{"activation": "bilinear", "balance_bias": true, "init": "uniform", "init_std_up": 0.0272, "lr": 0.00094, "seq_len": 512, "train_tokens": 292800000}
Below are experts of layer 4 (counted from 0) of a mixture-of-experts language model. Rows are named router (the router's row for the expert), gate (a neuron's input weights, with its number), up (a neuron's input weights, with its number), down (a neuron's output weights, with its number) and show model dimensions 128-191. Each number is 128 + 24 x the weight over its row's rms, rounded and kept within 0 to 255. Numbers have three digits each.
After each expert's rows: "comes before" lists some tokens at least twice as common just after its tokens as in all text; "gets" lists some tokens that make up at least twice as much of what it gets as of all text. This comes from a sample of Wikipedia text that the model never trained on. Tokens count by the router's weight.

# expert 19
router:152129094131122115070146143138147162135084127168139125158086180127158095159146136095153150131092118104164146140152163095123127122180128063131169143093131141122120149171080162138141138171141162
gate0:089114085136161110160137125100109122134168133142080137132135104116099138141136130153087094115098109100139138101125109168135146138118124105123084116127101169155143111139108113126112111101125163
up0:122152118120137139119149161117136124098112128127116122092118110114093137118121114131097135141076096114103109139146113131140115143119140118101098110147137072111152138134132129076099169173101076
down0:092104129152124133122132129109140132093098126128135118177083164174139178081145084130130161135109112074101117149147148146190127117170126117094080114156106091119119141093089154085138104100129124
gate1:131164152136127117145133124082119124159102126144131121088127182114110131148132091122142136125127121077114128152135142162149183106140146130152111112144158155116128154132095077143119120106128095
up1:153155117114110134126107132139101101090087152173071128129122141123075122136135196149151115139177107129112157106145117124101099105074137132128152098135133157178157095131167122133076141155158133
down1:112114148149126151113160132138147090140097129129081162137133119107119142114129139136128166129081112135143137118134141107156111128103143125099171144118092217109133108121136157140129123136123089
gate2:111160127171101126138150165131140137129154121120137143126116091145149101118102076170098152122145137113144137138156120153107150181139163136134136142090129136163151185131109151122161167119159143
up2:141161088104140124150145116129089119143126156121157149087126084149135147135096141146144131164148099139134132153186126149150135111102114104119146127091145107103086113137129128196164092104141120
down2:121147133117139159133147124098107090102134143146122133109154158121117133164099120113113122156147106137156094139146145180110100103134119130122089149141102115120146157129157177117122083094126133
comes before: " the", " a", " to", " his", " an", " well"
gets: " of", " as", " in", " and", " to", ":"

# expert 20
router:103101175075122127145124102131146154126146120109121164155118119136084176107132127097112101116136103132134098125119112113120119131148084159135098128127115119131153139129126130131150135125111168
gate0:110107118131124128144090115098109090167122142114087143132118098117085112147151153134095100145107111127167084092097126165131186118152127115119086155104112158127140092122136162150147140092110149
up0:103159110151161120138120185170150100089140132149135149131101153144166164150164094156094158164134113132129118148148107108089119110116122150080148122136130120129163118073135138098129165173132096
down0:104104101129172118129111140096149071133119104099138105162148136164151157097102145113115111103173179137101157134127138115139150162123100121098101172134127113103137102112118067117145119099094116
gate1:094125127124153106109162150127145146106129121133086148170124163131123123146132114088141133102119117126123151171116174179153163109119144113168124140128176117076134157108098123186126144097098109
up1:144186115105134164101120126143102112121150158150124137168100165155114154137147180155149143112174106114071128101129132139087123105085123133150141088110129114156131059126155137111109142127107088
down1:120145092105146146140100171182136084151116144111073137148146120104145165127140155131170121163158146093117131117122120102119134126117084130107121146151108182105145103122140144117140119149103080
gate2:086136140121145139121099177136113151121150125159109128143096094191101103152134113134101149072105097112140077154121125154090144131103146132126127161131123144169089161130099116123159111125134098
up2:126134114075133141146148129160122119110117125140143156100074148130133167150146129158160117107139101107138132148110163134118112131089129126119117100105138149128100115106116107145146128143143089
down2:168125120121150182087118113120113106100157146150133113097152140167148110135120123147112128154128105121114117113117154158152145125095145146118111138161099083111127166139117168115160134116104125
comes before: " the", " a", " to", " in", " that", "ed"
gets: "ed", ",", " on", " for", "h", " and"

# expert 5
router:100138104087140134170093154086149081119136092169095120107141168141141150141136085150159135102134082110069164142160119174091151121087143130097109138108119137126134124078099145129146110096150121
gate0:151109128158125113180136137135112112109130105126092120164178112109102186149164097150102099141096071131148149141131127152151168117134136104156075123112111185171150117135119097142143130147116156
up0:072132138139120151141170159125129143138122116100085155093101104101120138129131142121093156142130142113149113134137105128085125123109108140130112125140134107131145094091149122061130113126093110
down0:101084133150148133167102126113161122117145145156126119138104120158088133076091105119133125090126118097111161142130121119160160114130156094101108150146151163141111114163068083104149157145124127
gate1:118130143117132106107138111122132131150145102120158157149137143145121121136100100136145107147107107097123162156113178177162180112123168108136103132126144174109106141146074150143132126124134103
up1:146127142124116161125133097103112085144119157137155156120133148071123119118115133157154128111159101131148136115123195173098108133114143143160186105156113138124133058150161150167108119116117101
down1:104105141154142165104105131100128094145125138102067164111116144166136129058126147140160191129133128122119101112135132085126160157144121104111121124188092154134121106117135147130112131143128078
gate2:099142137128162145091179164133121132135169090142112170125116135144114074122113120140118151067150149092143099178158171158102143181137162129146170140130168140178125154159082150134154127133135119
up2:119160136110146174150163146153103110117109142136126131125107100137125152140166115167143103137114084122139118160172136148101112131125138108142149128101147129104081134112096122163114153145122119
down2:121124126113172183116140111114121114123141168122116122102120118129160133179110144147140089141138130162115116137115128168168112127120109092138183116132119114135151140125131114135151093142089076
comes before: "\n", " The", " In", " It", " He", " This"
gets: ".", "s.", " was", " is", "es.", "-"

# expert 23
router:113125111159156132103157112095100124176118108098121138153146164132102116075101100111117119119163120132127094108160133126118175118138146114135075142088139106121116154117157115114102172162104120
gate0:124129117145120115118154137132112107133109120111116133117091085135091158121140126135132136167100100114130103134121111126161162104155151100120101149124109186185185112112125171123100141105111115
up0:083148130109150127115147154117111135101138113114139142127131105146144143116154107158120157123111128116112120147121125092127134143079116111124126107161156107157139127101122157083103142108108068
down0:112101158129114120128087168105137125140140160118114107154090132101115095141109129103126099112074107124131130142134143164150139141147164100125132157079090133141126095130080094111140126101100134
gate1:159166150130157131119146133105116110166123142131177127102157161131140123131138117132156152113132107087105183142152153140160142114148139132157100121098104161122125136153125134179117104085156111
up1:153119103131149179122104115150101122158122127163137139133138124130139121129175142183158083113169092122111151136093154167070111116099119129160166105121117123112138077114157131151082094130144129
down1:149116150097113143098101158146122107135086127124094170102112106147128152162136115143156134077121095110105130129154134089135150130131103129080137127147108169084097126141145157132109110106109076
gate2:093118142087136128122122164106127115114151148123118152114091132186121126155144119158132131085134143131182087142138116148102163171100155164094133155106134170162126183110114161123157104118151128
up2:113140125081136141186131100128122120128142117117179119112108112144142175138141128117158122146107121102125102142167167161125120108109156094097128107115148118107147153138102100145115132162122109
down2:086141152103140189112104114149123091113160110146096119174146149152096133114086127137132088159163121098175127122129149167146155093088132112094111127094129120141095127137112105124138127110163105
comes before: "\n", " The", " He", " In", " It", " and"
gets: ".", "s.", "es.", "l", "a.", "y."

# expert 7
router:135105143067121102099116115119150129135166141076141201134086095132104147140101106124140109119099136106106141133123159163158114148127084124137133129134142124137162122154120101142155112114091170
gate0:107106115115153146161116131103149104136120159123130105116145076104114154128139092167145139110130112125135133099126115140142159129126098125126111120090120193132189120124124151113143120094091141
up0:090130129160101122132159140145125154121128095119071150086127129179127152138149100144119176147102090108105120164113142157125132124105152117111131114148140063130132165116123168098109152182114095
down0:100059121135160124125106134069141144099133118145164121091088106138114154106117135119132060114107130137091163138131154114126152130116162121112093115130135106135112088118088139136120110093112092
gate1:120171136121165131136116158088141097142143154157154131131126157115104133131138114151142142101135132129090123145139179155173159090131148133143111150136152151094153169145098117175128132097127121
up1:150184119098126176104125123086089066115124132126098143108126127116110128123136185154130106105159097119113153112138170198107093098124146116149172099116111115140148080133151113121112140167118133
down1:092104139135101156123079139139130068121130123147110121115119128100139121096126150142149134122120148108091160175153135104147142111140097113097150130139092156121118118160099190132156092143129087
gate2:120106137130127125130185167140118100157165127166088143119093099119100135121129136124120147089146158147138124151140111133115172168094147122129137144113122132187115148102094165123145147125148099
up2:094168110108102136140128140124114097117103145113164133100123117119181142126104102145176136137159052115149100142163116134122093152121123089123162146111130138082076105109109130185129139139141114
down2:163138091133179184125103103119100119116155101131118109096153129110136143144124133172128055162096117103164122131093137170137129103137123115141094121116122157129140159132127148063132104086135129
comes before: " the", " a", " his", " to", " that", " an"
gets: " of", " by", "ing", " in", " to", " with"

# expert 21
router:124139125098128132161102091129124107120132167176102143121156103105119135153172077164132124135143129160102157156170097130109123125127159107137126097153091116122179103119113165141138148117102089
gate0:124117152138122113174117169089126106121138104125098112105110095126129124157130101144117125106092125140161121098109136178109183129125148133113085109117115191133173122132107136143130135113122171
up0:088109156141119157130142182156131122078122119092108137092127139158174137148130131165099147123109162103165137116127121139121119097135119131119113072122128148107153139135114163093124140133143121
down0:139128107139139095125120144125149170118161099133130113137108114102141151133113154098105104107142161099108160097128133132130131156136164124175104151100105135157112113148066091117144112109117138
gate1:115107139108132133159143142092164116162114114138111146100152153084124117172118101153152174119107096123091131145147191154163163111098137169157125120133157165125139144137120115166149144084143128
up1:127137131119141135089131088148094103152122131142153156130150134087122123147120148136143120142160110104107148100148138133094117101062162117143171093130127132124152046125152164176141134136136109
down1:117152157107115164106106114163117141181139179189087149148157157148130118133160133135133197132138116116091141169149129093098122106092111112145145134098097218103123125147158154161133129143138099
gate2:104122139153108127114154173133118134143174129156125134122122088172120103159118132115134138100132159132154109164161138156108145183111154091136132135129143166134122132117111163103144157132185123
up2:118132136124127151173161120155149109103153141138125145096088062169139128148127134154185134128128113135142185176147137149117079138117154109100120113120122150138114147119136103146143122105135117
down2:124132120131172130148155131152099125115152106107122135116129136103121139156073108142132108141146122084125149097105181170163122104073125118117116156107117079146158125130148117119176124104117140
comes before: "-", "\n", "|", " 0", "The", "°N"
gets: "\n", " |", "i", "r", " 0", "\""

# expert 26
router:118142100149106159158157109137073155106125160153148108110124129141136153099148141145129106129128128108147135121077156123117167109174105155166162097114123117150083120136147137106148090127129135
gate0:110135109133115101127127094077110109158128118127147114140132087127123161100143120156088110126119102099144116127116113144116151096087126148108085159122129163159177107118063149143134119076130155
up0:085145146155161108127139178137117131127121093150095118114100100102126156181100123132084167149134151150142128166128114100171159132085094156119127120162138116110145145143147116068087176136132098
down0:112090120170129077162089142110123107086125148147148111123153129167106150120099144122116120114121118106145135139109109165143128121181168099100089128142131123149146111149169117118117146117102162
gate1:092141153093120147158129132114169101110126137137140150072138171123125106127126100159147147093115113119109153138171176156131129104115165152149104131117132164146141124144124131157137117097133107
up1:142121136141139137090113126105120084133149127156111171131105135163150120113130125112173150142144088136126154108143167147132161086086177125169158094116119121105151083132173128159093122117133115
down1:129136140133121150078134163168136109167148174172080161130118147128085136131120163142133155106139141099126133156152104091122097155100093127074110149141089158114100123124146128166160132141134102
gate2:099099131142113102121118197105131142105150138161102159125102123153133139156117107177100142065138135132167105152154112128123156187094126132114158139150136154167145145138095129110140109161135131
up2:132140127077121147157168146082134126148133148147154154080113118189107163146159131111130124123123088153125130152143175185137106109082140117109143154104164127140105103110094117169169149130151140
down2:144122118146148125142107136129116115106129148138145081120125113147098178133124126138140085167158103134147115102134125159164098101118120146143106151126084127160140175145131123094111088106130110
comes before: "-", "|", "The", "==", "===", "In"
gets: "\n", " the", " his", " it", " R", " this"

# expert 2
router:134146172160155135162112108142123121115140159134134146128098072129159169104132146155101138137138115185162137138091106113144122098122148117130157085125110117187145126090168135112115116139157091
gate0:131109142143187131174123101128126119133118122146113113108117100091114150103131122104137125137118114089147123080127161152124150095112149081088094131142128156171145123119107167142109115134158167
up0:111133126131130114124125149142133146121124126143089144088143165157161141114120088146091168155112148118135152130115115074120139097109095125105141090146126088108153137114143131127121182143110052
down0:119100084135127151122103131116139120118124133158132095135133104154072135155102128112089090060115099114130133132116163154146161146144159127141141136157086112105143073136145144103117141107098140
gate1:134139152137135116089130114120174120122142145157150160076133140126164108121125112142160130103107109132118125148158137184183181116103187135145110134114130101139115130180097104162166125102129112
up1:124178152132106170111136076143113089111123162147126165137125146094120142122154142124126154135134123132109133129162162143114160080105138133165167082100092106130146042106110153157092133125155138
down1:114134142124089149145103140136152075144128130141081148142111150113119151071126133134121158108103111116083123131135122081124106104138122172124114149162116169121138161129126150155145099146135102
gate2:174143106139122143133168170134137114117129133149131144158116101118098150161126110139106142114148123123142042174142128143107122187091158138125153157141135146140144177109110162136129155153150128
up2:119190137121113136130157123134118117078119163152151140097129114171136160145104124146163120120129084103165146131131115164098115094139139126092156121129122126102105131109118126169123095126145123
down2:146118108111148138127168134102109176130176151136147112137140119136089145135094139103164102157163105121088126118161146143106139121166155088107100142134113142092132146176099106114119104108107100
comes before: "|", "-", "===", "==", "The", "In"
gets: "\n", " ", "ac", "E", "it", "on"